python train.py --num_hidden_layers=14 --hidden_size=320 --n_experts=32 --experts_per_token=4 --d_expert=48 --d_shared_expert=0 --hidden_act="swiglu" --moe_layers=[1, 2, 3, 4, 5, 6, 7, 8, 9, 10, 11, 12, 13] --router_score="softmax" --normalize_top_k=true --routed_scale=1.0 --balance_loss=0.00474 --balance_bias=false --router_cosine_scale=14.0 --init_std_router=0.02 --lr_router=0.000438 --vocab_size=16384 --norm="rmsnorm" --norm_eps=1e-06 --tie_word_embeddings=false --optimizer="muon" --learning_rate=0.0077 --beta1=0.93 --max_grad_norm=1.0 --batch_tokens=32768 --max_seq_len=512 --train_tokens=269400000 --max_steps=8222 --dataset="wikipedia_en"
Below are experts of layer 10 (counted from 0) of a mixture-of-experts language model. Rows are named router (the router's row for the expert), down (a neuron's output weights, with its number) and show model dimensions 120-159. Each number is 500 + 25 x the weight over its row's rms, rounded and kept within 0 to 999. Numbers have three digits each.
After each expert's rows: "comes before" lists some tokens at least twice as common just after its tokens as in all text. This comes from a sample of Wikipedia text that the model never trained on. Tokens count by the router's weight.

# expert 25
router:487466484494510474470486492510490503478478538505480511512528530496556503460503509480476529531492482491547518482466530502
down0:526511511515472526511485496453537474536499510502502465506535529453475483471521491519492446504490486555478496490466491477
down1:525540426502491513476479484460498515504508488541474506463453509467521483493460498549494504498544524536469497485504507478
down2:499558495510515500515504482502538521506447503463514476504532504536493466499506450486507505484509496488522501468483468500
down3:481562536582561498496480466505487461476548495494516469496534494492500514458503492462500470490510495483481494511463462489
down4:541529530472504549488494486529548489489482501507493490515524491503479536503462532459524488501511450515514489470474527471
down5:486470527440482525484547532507469472481521529507513467485504490473503537509522538450505500550474516429496539509463512488
down6:489487502526499460502511538502502501495460501466487518478539492518531538506497483507483481537495485454515500493524474535
down7:505483504477501512446510492528470521516503517495496459511519506523502507521496429513498510484466481440560528534464517490
down8:506472481506461472513486491488480520534546504499523518518490474487497496507522471509513496495453525515556487510561506497
down9:477486529533520542490531523482470510479450460501489487496485504522474485461506493495494528510498523496510508506490521529
down10:468495493533540506465556502490534514510474478507493460475509529514530499494496542474460484468443514506500490485524505508
down11:484493498467493505531477509459544507511494527510489502540527484467515526535474515513474512502513497518474503549530497485
down12:448516519537560504527502490496475534544476512473524469489472516491496517517539504501458496511478499512519443499490481544
down13:508475544515521491481481501484521486484517481528522521516506485498478526522492495496506526472496512445487525517544497512
comes before: "1", "2", "3", "4", "5", "6"

# expert 4
router:498486553489542479506537502510472474516490513497536492495487516552522471470485500465523476486462519511513485525494471477
down0:501471489494503521472452543512543499514517481491495534468540479511497477454511484518521541508478488459503522497511523489
down1:497482500469499505440468495443490496507485476528488506443507505532493507532531531520509523525478513513498473499501470480
down2:500509483503452487481516514549495463471490486509485499454497533491495471505491517522523484499488515501538500504493525493
down3:503483555479542496502513476456502483497510528499483444485503453501496494499496505461524524500435498517473503494533508539
down4:486516497495506514524481517510472518489472492498475514512488500436524498490488506477477521483520503485491540474476466485
down5:527473512513492535476536515468495471499497524535516530527478492554523530511511507470467497476484485531499502485495462522
down6:458556479464457498503502533497488469513522491478505515460519477561530526474509498486475521495518514509497517505515487465
down7:494489510510506468490492478500486463507493463510511482515467478540483471484522508497540491461480508508501475500493516515
down8:501520498482490549495487490524512527508498499527537550510505513512525518541514516474532501499499467517498509476501529496
down9:504524522462494480505531509554513488496467473500518528521463516481480522528496487513462474498500500492500484533480511505
down10:473465504518460510484510444503489517510468504462482504490480475517505468449499520528472510506545565486520492496487523515
down11:516468445527525513520484468512537487492524516466511485512489475483508489499472497492483493505470516495527549504529561485
down12:482531486521482530526515512516513527489464485484535497534544501475498535506506498492472506496516525470506514459481484495
down13:504534526530491490553508477485477530498483524511506447480495463451492488499464520473501494492550508494471472465474506517
comes before: " the", " a", " his", " this", " its", " their"

# expert 24
router:494497494496474498478481476496520492466496525532486502503548490476523456539495521540508507477503533483472529497517501483
down7:490459461471506526484532493506507504521520518446503521473513518503502446501514525507490501475498529504449496524502506457
down8:470480467480530463491524491536471476502475487510547458518513488551526474502489542465519544502497503491492530473531559451
down9:493520490443501500509514515465474490504479499487501503530507498497502473548493499497483515510508497507474536538518532506
down10:530469484480485498506502497522555488438495467493525477543492532482528488466478525504511504508497483481478479482493521493
down11:508516446533440508513466511520485474497505515460513469491480503485522434517508479468482481523482501441550522466517515507
down12:541526501481499557492512496492442507516502516534481533507503475495454525495524491516497514521494469507507495503514535515
down13:507510535535509532487481502518527474504466499540515471514501476460493487518531498505497484515510498506477510485524502524
down14:517510521501486514493495495529519506476460492488500506498452514479505458483548459476466475493483537534486495505534500539
down15:501539473471484515483495473473520504459522461496530494564461456524496510521474507501492471495525501491525526483515528478
down16:535459547505488486463457548457527576461540509523478511488496512533536496515500501469505481525483506473555482464492473470
down17:503510477487543495491468507458468490532496486471466504487492488490514511512478500518442511510528527481465477528512485479
down18:480503544477492503463476532474507480476529489490460522527495528543488497463501490516457518519509498523504514524436482554
down19:482495538495454463489529483495502467465515483497538519489486523603493476499479488460546471506523482531486515459524499492
down20:500503548541498479494517477478515475515511512544465485459524456527530540541515537462497474486494516524495513465491517515
comes before: " ", " The", " \"", " M", " A", " S"

# expert 23
router:492467485495441506497479480482470507503494496510504502477518516486518458455484534455498558537503469499527527516513515533
down7:484520519501441518512543478487517465497503497488472531543487518494535457490509526479508488516479479536506488514482475503
down8:517484505487546522492520520508500484496475513509527466472492477494511563464488475505497483541486492496484486546470485481
down9:470511506490453477536522532496504488500485491474523512525460527482501486492503502504484493491553482468500512520483505487
down10:457454523513487521517504496522514456480497514503487484511532507542491507485534520503500459488477501505501520485590475505
down11:474461478523525494507499502525500541502532511515456494478474518472487523503517476473483471498496495505503515471467511524
down12:510512507514527515501473522528492495519479499452477473551490505493463488546550473518501480552506521503485477478468495527
down13:491543481495525526572520518495546472546512469504520452511516516511482491509492467550512483552530478531482492515510502499
down14:445482499495540514476491469456482465495524481449503489473548507443506485504472500529539544482460537485531525519470487497
down15:469509493499504503496495555498476563540478504516506552508485530491541510500501529493505467469481523453500529473504456440
down16:543506532466501469503519462475547537485483480467516516529465459517461496512488510502492487498510488498476516499504505470
down17:505504558480481507498523520497482494495480520490506485513505488541529519507507534488501479508546501498442495526521527464
down18:487495541482466506533501505469473492496506470486479524475464487485518514519482525469501530485511515511533490502458502518
down19:486512466535464517492517524484517504476505496469540512532487531563545500444558517502493502480506543492540527506451511499
down20:521495490494498514496573456462496503513491487535488487509552459498500479479496501464488496507459473503525497501542489486
comes before: "9", "0", " |", "8", "%", "5"

# expert 0
router:505509526504491484531527543551493533507548514544517530470460537503476453504498486505480483470465503487547481531498515518
down7:504491484466516492475498526504526472496493494464506465441492508502512511505534521494485517528525521484533495534530484459
down8:495516514499525542546502487573525528469489485556452500499468451530494501497510481485493477489472527524480492546507478489
down9:488468489538561505486536560502507500488447508524505494516505476499444501511472495489476482474514479503486504533500500489
down10:526497503517497472505551491540479515492521488521522476509491491454488505549488479487487492522482465538481491530514521510
down11:508501535456490486471447505503469478518455502509491491527523525495532479520466474506523543511512493453517495485536476512
down12:484503508495528498442505487517475556522454472468462498506531562472550499459475494486492472515513462513485480523467542517
down13:467473498500490511520540535478511501509534498519481528493515497468480510487508449501502512500567497503500478467479485496
down14:502519543486514517523532504456514505502524454491478522448527509502531456533480461498509512495466477469482481455506528491
down15:493498525494488465524536447511459473471544555503476503510489493469527482532554515499515523474489492548518510540493526480
down16:510469475536448495501554480548481519482500503505534520525479497504496496547516537497477530511494498526541492509498461507
down17:506521470469515510506528491536508513491502498508496511530502447486496482507510476549476464500527482564504502452516525521
down18:519504493514487500479451511463481509451441510513501473488511488532472507444507511515530536486501495524517524517461543482
down19:486537473501497490484539522508555501499504500537511508493506534523500501548514529493489524511504505468544495509523542513
down20:561510525498516487561501470494550494473500496523480462496464498548534466490475538498540507485485476476492487496542500544
comes before: "-", ":", "0", "9", "=", "8"

# expert 5
router:486521565521517528470480541508498521511531485477501496483473530527526473493505508476509511547492523499517542526490506518
down7:532501545479515503499496490472462518505523482468494512513535509505458462495481509512469499542450536505503487517524495473
down8:543485515508462487546509517494486499491461478485521469502493556520492515536488488444452513448551515526498493477484485534
down9:509465518532472542515473493529496540503505499507503504514484507482567458496517492462522534463510473494505470544487492471
down10:541537507498472473528486535505498445518473499489493476554538505503502474473509510516525551488482516484507520512511490537
down11:488508469468511495502520480526517506487465498472539529536500510498499467460476484480509471497533474514522515479459490488
down12:526525535486517547487511496482486473480473512538492487500530526471502503495532464473479461444547499477459497472464486488
down13:465481508480486506506488455491549541493506468477530466534476484480477509497498469544480538533465519511499503474492500505
down14:483502532474536513503512467494525453498494523488540558495505524504507483539532443487493493506575504503556475457485518451
down15:453486527482439493534470495497458487501497477495523511468541490508527549508463503450495499500528545519487503544458525473
down16:488510486495524515492516509487538513487499509497521483492512575452533488556520501518516467522459490469494489500504521458
down17:513538450516482488500479467432519471499497551499518444457525519509494509491543442539483505518521543500507504497518516482
down18:535482517510483531524480464505511525521463488556500475475473503460460478570472540447485501465494494520490511476482498508
down19:517514527494498538496465525513465439522555503518481534492559492477482510467472528481494515525525471520514517487483508524
down20:554504502488486556524489503472536520516454463491515517531514511460477464545501490483496479517532482501473518544532516489
comes before: " |", ":", "–", " by", " in", " to"

# expert 30
router:513504483523495545530471484500492501481496479533518472479502497477511521478478515469533490522495501470508476489515485503
down0:558507478490478542511471500489530507467490493534508465477498487535489512529492494476518477487536532481491468448551552511
down1:480490521499488492471481504476529470527509473494491477477489454501522546451484518477492441495497531436508481482514492509
down2:527497548507477471478495522483503506542487453501463508489499470487516487522488486515537502531518476510495523534490531506
down3:517497541533477530505515525520472499504491464480449517501517476582539510490504475490522466506490499435531548498504510469
down4:572494515502536487527500445505529496534516520469470474509502510479510457523476498509483496457468477487437465484488490503
down5:514499522498517474462492503505521467512523528460493478516467479521518518520533531493522477487470489496551533460495500533
down6:484489522463490549497463520470466483548517498476426551512473475493484523510550528538517519519504539485480516526506484502
down7:516519464482495463499492553510531486499445530510525489556501502481493510474477535461516505511515492505519510547498453526
down8:480492507478464479530469513513485495474463505518506477517549490456483524500482504465506476488496520533522500488468507490
down9:528440534475512462474520528537531581490520509534469535483540486531434527496502512488473508537553466510534508496511531519
down10:477525495452497444512524473522475505530503488496484529498449537515536527451509563538525540512504494506521513498493517511
down11:523513523485467543556509516494468515543534516494516498527476505474483558522528510459531475489524485457472503477500508524
down12:461499493487509524482493462464504484505477541479502492541502550478501501514555510469462526456472525509521463505505468470
down13:491532538484519477483514501506517477482504497500511488509508532527496483499484486466487520495488514484530522490501514504
comes before: ",", "==", ".", " of", " and", " in"

# expert 3
router:522508509497469524485521532537519477511525510532511519537511495485487477477467499485486498456506520475481512566499510480
down7:515492514447504477556524511476457486473533479492494529540477486520500495500497529548470534487513507507509480457502513498
down8:483476496467496480544496513496499515564494522459517496510541478500491472528495506494511513509511487479504510519472454528
down9:535495493512511489499524508490469514480496480517495487482425543537512462521472532508543512523508520466500484473489530493
down10:521512516530462512511489477551501497471493505478453490500480473512463517476510522486521505471547516522483536519516546546
down11:494473466515492445490531533517492436533494468508573487463520467492488497478452476546488507505531487465500469524552504501
down12:495502500487479534525471510521494515514502473477492473495483505510506536497534507503492482463446487573521519443507529485
down13:520514524483476470552466501516479484491502516460522451486481477498556493513495431526479536524482494469509502523452464518
down14:476523475541522479496519488495511493490439530502509528503515518497477506488506509490499518460521488495500501469506521541
down15:477529554494545482523479515515482475492458505513523451461483486497539530474523486467494532495521486494540489495522511499
down16:520520476522529494503523491490511510502506532444499490529457518480525451519518454480513490510538521503534527540506461512
down17:515512518448521501486527483511513465513500482484509493500492470513546486504510534469471492460445490513522515501546477490
down18:505498515472495522444529537553493485527500491493503510468481520460542485527522529497506518540490488483500493504542492463
down19:502508509541500455527499523442497547532508520528509523496505471469543509470507545517509477488493521525502512496494479513
down20:505473521529514476495470457489487516556525481471472535457498511501507512497487501435509523523455525449505514481511525510
comes before: "0", " ", ":", "9", "–", " •"

# expert 16
router:507489481470515452448497542519502503503505464543524516495456520469530519510474507494524471510509523488523509501453463513
down0:470501439451468444468489480477483534484509471504479476518523488450496503498474525546494462497431522482542517516494453481
down1:483470464550498483487498486518479477492496446475521496548458500473461536516486499508467497456510502482508515473513500522
down2:501477515502481525483496495524518518508520546487521492490470492515494512541521459529472526513487491523579494487524477512
down3:508506492484488493478499460528507528520530491486503498509508493485523541480465501483514541487541478535472518515494526529
down4:506511505515495521507488493533457497469440524493493525496469496503505494520494490526482527462460514467520469490575511508
down5:525493508453472499472468534527465503527488513485466561513531522493547499535507506530530475501504503485536514525530483488
down6:510441472493478528490514488463475465494493472518513534495517519503562481504525472521520519498519506516468500503513533509
down7:486504527500484502503470490531482466494426497498516530534499485472520484482445460484497494492509524471526525553488460523
down8:497499503507498459471506451535519530476540485526497451512481486517493447479500529513533477491522464489458509527493552470
down9:504530524533480550492548528475495495484455519477536524542517484487490496512494498470494496498487477507504537501498452521
down10:493489534521486479528455459478511490510483497467492513592512494469503538504491483500480493456516520534481494506509507466
down11:535495506476481463520511502532501487499500440474487531471499488491484515485500523482511502477463495521527487472569478494
down12:479492491438510523517501485542519477509476473494516508466507492499525463539497477534495488499542514506494465474496532488
down13:483495452532445416504505527474520512460494508523496502522468473496493534495445508516471496516497499522475506521479478525
comes before: " the", " a", " to", " that", " his", " in"

# expert 10
router:501501534503501510494486525487501516469474490534514484573496493536493472459506488513495511519554515476511467539480510475
down7:458481464512485531483495520489483495503535449505487495516493480513474503516511491498532460496488501551488515501500507515
down8:509500466503470524504520501509519420510527537517547508535519523514487487517523498533515524514508551493477500500433473449
down9:519465505453532514483479492534496494448528520487507503495470522479473469457503505488559519512492529489537505472513527473
down10:479510454515512508469522492447464524510529485536481513512502475501511502517485498552486487511521517500458497489503496527
down11:489515516452485478493525515500508529519508463515505542476492519575562460483504482480513496514477487468490513452483476511
down12:525486518512529521518492488492482498528532500511484505509474465438527517495515528484494523510517516507512469487526439501
down13:542498481460562464483508511472505500491476538530546467456477485517503480537500518496503496472518505504515494497555529484
down14:519521514487488459483503483525496505449510485450508525514559491502480524545544483522471485520521490489494496499501522492
down15:492472489500542509516555523521504521497551496502455535510520511480495482499529462506503493492500500517502476516556520540
down16:488463478520470496505500488503508503510517539484514538520494539532538516489505501463501500475514470485511509518465501520
down17:511502503504502545468503475464529562536489457513559514520544478501460502461513495500453452524497457494476493474499460505
down18:498518512534477432455490495518497498564516520487483498484471481491481492499514475461501505501419449454501498518510503502
down19:518515466522502483484474509472485471484430492499525493521488468525524507527503439536505502474468534488513456501484513488
down20:493549450512484478520525518477523499494502546522484482501498494460493447467529486488520525521505497499511478523459499541
comes before: "\n", "|", "-", "The", "==", "==="

# expert 22
router:490462500482542485518453499513512466505515518522518445515498509467468489503508460511519527487496489473444509525481488566
down0:525479452516483466525586496508493521510414518514487494510483528506504516457468518502506509491518493481482500517524465518
down1:509502505520530479472493509495507457479500530501512478498486526508475498516462534517475505472501485519511516561524526510
down2:443467488519500489483523524491498565508494539524530522484550471530532468515509527523537505517531498484510512527553464507
down3:517456505527501504469448464508491495536462530492498460505546495501487491543481478523465497520474525520535486494506487486
down4:519505524500478460502503472472469502496538478512496451536485534528481497502514483466494528475467488499510523532506563489
down5:514539534496519544495521493466496492485534491499486519513501488496511488494534480467501472481477495506492514450519499485
down6:529436561516490509494490545457530520518481523540494511453509447520494533507485485517507487493462537492488469472485494508
down7:531478511479515517499523466482489503475454540483503548496518512535493515491487526517490483482498482461533471478507487508
down8:548507486508494463483503533531520493451531510506490462516491477491479501500485518514540500473474488504512510462481500516
down9:507559479539432486469480506545572474487506509519510470524480513484498493517494527524481509501496529506477472497470486536
down10:515503477541465464457459500510527477516487523462514445490495474504521483522474500497467494539521502506483486525490534466
down11:491531487512501512520523517521505512509496470490478504499511499510510481480478499522517515524516469520513526506500502497
down12:479500500497507497514490483496475504447488518474464480484487512495511499483479507458509515552514482507526491451539569471
down13:522487498521503500497543544499538483490470525482482495506462497489507555510517488474512463503516497489495472512506487466
comes before: "\n", "|", " The", " In", " It", " He"

# expert 13
router:487505542523531487543487493519498496510489528494493551446458513514512506485520508494482490516487473521512533492494467516
down7:503496522507524462492468509527487521522507490507491571527492541477494495524461450495516474484459516529495481528501499502
down8:479505516513505517502500460528534473477523493472486556520495492449541504500462514487520523490515526496486531528468508471
down9:469499558506540524504480500501508493493481524475497487477493519513520513521519479534480492480490498492479515446455463527
down10:480497499541502463494534566473500505476452546483497525498516494514490489524511497529476444492465474506515466474513536503
down11:514464540482504443480483536468480507503521527526456490501524515503487458490466474506517496477513435491490467502445527523
down12:440496475463489522506461496503502524494505489516498484468463464538509537511454501490505509516520491510526532500439477506
down13:500522467532522494523414524472516482528451515526464532516517479489505488519503493495511537489487447545511510518477457484
down14:479468522579489513519536510503533523490444493522518480498528503442519516514508561465500546500477516505475515503504479500
down15:465570502540485491502539477477485525512446525514515530497501540456522494468557485473490529515489518493469470486481492498
down16:529513514510498490502503481502511495524462496532501454486508476505454524513500471501489462500477521493518512495508502505
down17:461518524429458515459522487503550478545460519481466508508461478487529513540504496487517522518453487482537525480512488496
down18:481437527481490501524494502496479496482535467524476470530498505488504513518469473449477467506477506462498495491535515499
down19:492461458497543499486549521520519504483506504520561459521502505504461476463483476464487500481502514486505468498513526511
down20:502510542488478491483538483508505516508517442527489564546480523487506494478503503544510472479503512492499511504493567491
comes before: "9", "8", "0", "7", "6", "5"

# expert 27
router:530537473522491545538533521482504517506525502535475458481507533498525536489467519503500472513504522537516482509517562503
down0:486533517485457514494500514493505521496515507500499494508507534520476492508468470487541505491487481546492526509493526494
down1:504473504500539513521507520493517502531501468492456527520511481532510513571509450509509517470463529492548523539504487491
down2:526468531522523492510497497482466504463489502509504502472529466503483464488479496485518531492546521473475513485478482553
down3:515493478489440518526420507505521512564506518465550527503468499502495491465475509497490501519483524491494493512506494517
down4:461477492532523512543494492517468509494495502501528482497485491499530476480489498494517491467462479509471542531467499480
down5:522501497467463528500460494520491452499527534495500476473498482515503461466511469529520487501509549505537511539505514524
down6:480478493512491530517457554459509445506490496515495478502551476513485477482453502488471548501531458499495486501473510495
down7:497493502499497553497472495448512523487551505494536497488505484490569486499507489480516485524427525495516531527449464477
down8:478508479475508499536455553460541492504459536485508525519533504501535479473486485472481506498496515481532519508560517498
down9:542505501486469520506521453540519562478509492515524512460480495463471504534500496508504484488496507527499470519481471545
down10:509505485477457503511500470465496489488508472507500500457485488521555529497493487559515482490487561517497466471548480507
down11:517502526441505488453536517548525498500491524479520525529529527526502535497503513490478530520509507500494438516534499485
down12:479530493542487483551495520490502467530507499490497487482509477487490559461453512510490532533465532517519516495527481466
down13:508518537503502480529506509500507508506491515516493505505488515524492514526488482476493478490464526523545577524476471480
comes before: ",", " (", " and", "'", ";", "\""

# expert 18
router:473482548501518490469536474484491483520499511488546488488513522523532442456509485452512481516479494516531506534455513465
down0:492499487490485525497477486515479499517512470507539529551518503501509571488527469507514487529516506530548494487528543521
down1:499464491568490509552489471485476539504518489460528436487486506473488485499518498521521456491466518505476507502466504486
down2:484505516511490488490477528493502467460519531527528480454475518482496425495515439512486485503506498488534518542470488480
down3:514488486500483532533505494509519566520508487496479516475516539521512525526447474532459545503510457534486491468467507521
down4:501483505507492526514469549441505513526482471465509504456476501545474519488477507509510497485503506512484469454458515515
down5:482477502519507501500471475480469562489472493558497518496534502491474499508501473506508508481499499488492462482521494489
down6:476516474489531468512457470506524501504507515515525537495548477518490516461457450523507509504531461523459506512518528501
down7:482460466515559535547531513539492527523495519471500451485525493451504482511476510476513499514494488494477499530547513498
down8:480559481523487451490484530542483459500531494473457488483512521511517492483473519468519486483528499458521499531504509510
down9:491491497483503499465535497458457497547502541503480482471503513498500462548515556490480472500491515497494446477499456494
down10:499485494490513480510520496515501495496476518480528493444533495512497498493515481490466497486479514496504491479495505488
down11:481499524512527442490518481464521491484490502526495467499443508519497497469476521492577510473518486538501528519506501453
down12:528487445507516489472501509468487496480476492485526519505522523546473446481485475485529494515484467474465523492486482501
down13:520509491551504490546446521530567466515472495481487506508504467480516487491486478482529470503485499462474519437553501495
comes before: " ", " the", " a", " his", " their", " its"

# expert 21
router:531475497499446528527504503534537532489485469505543499516502529513501452496491462488497488490476493468534490489489450491
down7:531496466521560516497513480518460463469532496551477523463490463499511439485503479524500487489473486523502557513506516539
down8:471505479463498505526481537460491503489489505487511491487497549503510501494518501462521545540530487521528529492488514507
down9:525489503516492489506515501482518531521509440512499456510512496461501523493540501527466487500467522524502485520517509484
down10:497479514504550489498500498525488529499486474503515507493546511508494474510470506553492466470467471515523518500533512535
down11:490554475503485501507450452494508543465509466546471527531506490509526503478497493520535504465460453530546500515510540480
down12:492492508458524544533551548534468482512530526519451499544455516482507479524484479525491491539504522495495485458530496531
down13:517517475479528545531530492541547549524526501481559515510534480517487523503527560526495474492500508500531479503503479518
down14:519503491504581460496539515475485541491511546530566480505514475536512521476512516471509471517519500502480493510493507551
down15:504506483520462512508480516472523419505493481464487501504483436518479495479480474464535496534517474493508484488513502515
down16:490538496482508490488520531516493504559546468516475486494516493480526482513505461443478499456493506535526517474517503488
down17:519499517496500568536461504494474495464550478504472497494438481559500495524553503497499460532491522503515532497500499509
down18:480497475543551530549507537511538506466514511452508459460541469510473469503503492496486483509516542474501499499491494505
down19:500473482509511449505502480518468482497529489460485534524511545542530522515501519486502555480491512488483518483494547532
down20:524501502527484438526470477492491477490504468448494518498499460486507508493499492531508493485524471524510478492509500465
comes before: " ", "\n", "|", " The", " —", " He"

# expert 17
router:484531474531517555543492557453507542478523515506512442448514503511496515541502516530497458517515551496508510449522516521
down0:509493505481509489527518516525501504486496528525498476505517499512452476520498511485491487496527524490498495464532482481
down1:480526517470526498535486522528510505487493504491554528519516485481490470495485492510523519476497508478507482498465478479
down2:469513523493508509513573517557518489479534489458489479505524515507527527465484490475510535494512546522479464485526501522
down3:516476511479476501472501486517519478510487490493492438509503534497515503483536530497521483498482478508528490546520481487
down4:496535503523488535518516461523512504469521486479513519501519522490511493472532531541487549494508537540501465526459454509
down5:491499480505513564502525478496506529471470501520502503509508525520527501489483535465470506506506478481525477498481439505
down6:488546459510525508535498458502513487529493510489487506481492531479482475487543425534508503499517478500541475500558494517
down7:489531497487534510496506510524502499462542525513463510486537491520533522470514476480531468539480491501470501513505471498
down8:535493498500522527498503485472553537517439502461516473504481536494509471501497454498515507475501474494503515471451502512
down9:515491507469508504496530474540526512493442501507524492509541451456494440516449526485508528493556472481544540500539536541
down10:524514542511458475492556479463466529485495502534487510494491513538517484525463510525524501499484490511475531537460444503
down11:505502492474512462445470512529480496496565506533524461508490434497470533483448549503511495500460481477502474509478526513
down12:508512503491475492479563495499496502489511494424539493547502480491517496469530509508518525499512508547508515499491484511
down13:469493484450495470480538497512521465521509550520502497491527457501483516506492481493448494501516516511493497488511511507
comes before: " of", ",", " and", "'", "ism", "\""

# expert 15
router:518528510454477478491493481531499507514485524494542487522463520483525437518461498445496523501497450547516527493484459511
down7:461523516471527462472479492487511504499469487497505505518494438527452511475474491488477522498501529488499470545520495508
down8:549510488500525522504466505537488531449500452465447481484546504476498529504481489491482511513467506500544514540468588488
down9:520527554522542505507443475522456495486468524505482498499500531501479523498480498482490468502480494462541553509455480544
down10:453539516483472515494483513515478509524473506489501550481506457495458509484494493484496521524495542480521513477565472498
down11:503480506490470502512444490500477497538538560493509528491489513506527488475483514527500497480508447521522485539519470557
down12:509512507479486481483542484485537494516457522555492498496528478513483487526497541503508446485497513516452488536509508536
down13:492483498492502449505535492524509467545538546513518510513480532493518500468535486508496499511475479511503491504506478476
down14:541545508507426561438533539472542492497552512491483498505452504539495483488508518484496516496496507509530486513444521487
down15:510499532511480508481479492502501527511533502480497498522491542526523509516488532527496471495545498520468500532531491516
down16:513534521544525489480546510537501479495496536527508501523543457517472496476529503496524503505481509483527511493439494510
down17:518459467517481493498497525533543511481474503464524522531475513561526478528509504513523460498454532511472505484509493499
down18:514515516470484478494484502512469490492465542483531558485524478510503529522526475492497504501434486517492478480465478519
down19:525506501512534473537511508502519505484506533512472530499513500532450497505459483527486518502481542470514530491514523487
down20:495480461504496506557500558458502504503511496560493468516471519469482489515444457484523524507531476489479499495552456462
comes before: " |", ".", ")", ";", "–", "}"

# expert 28
router:517522472482445489538455486492478469505545513547497488487478501484558534508487507485480473517502462477502502489487510490
down7:514489473528499503456477488464471479481517490479477531481480477503493494500502539553486450507478515524492513499526478459
down8:513488484518492460464507449535446491493523481501496514478478489552479510490463522506481515533494483493512505498511472484
down9:517451507498484508508492495510533543501525501437519479484492472499485526526517538511504516511505479529570526551495496494
down10:521519519528492517525479522506457508491490476508498482532508535516480479514507509516469538524480475449478530537515488506
down11:501519495504484506528528510491503463540533548513485485514507467470536509483496533489522506503510469497539504510516527545
down12:544481473528518505495525506501506507501473496480507481514530515483469438520486508467498494490461478524510485498505524497
down13:489479503534536524529479538475519476517535504450508506524504499465495523502494504499486486554510522492499496510525491475
down14:462450513547476517494520485480532501503472499521483488544482497485468491471497480534464479508493511497494526551524450504
down15:494457519472514541522545511506499573540494525488504509496540508529527488529455526455488491525456528517520473514517519543
down16:501491510510516498474527513513475528477484511493476536506492507532525535469509545511493499455516488539516502496480505519
down17:484497441525490501514500467503504502512535477538503476501496482482534507510531509524506472560498541501509481489489501529
down18:552502502509468532514455508533503496483519510516456495527493504468500544497481474480472501515461499493491497507550526510
down19:521480492530506522486499573498524493540473512495520507470470507460494468510452488444459491495528526497463519480440470534
down20:536508485519517472502477584487474506481517490491555451479504530483488510503508521480508500490510518488483481511538488505
comes before: " of", ".", ",", " in", " was", " to"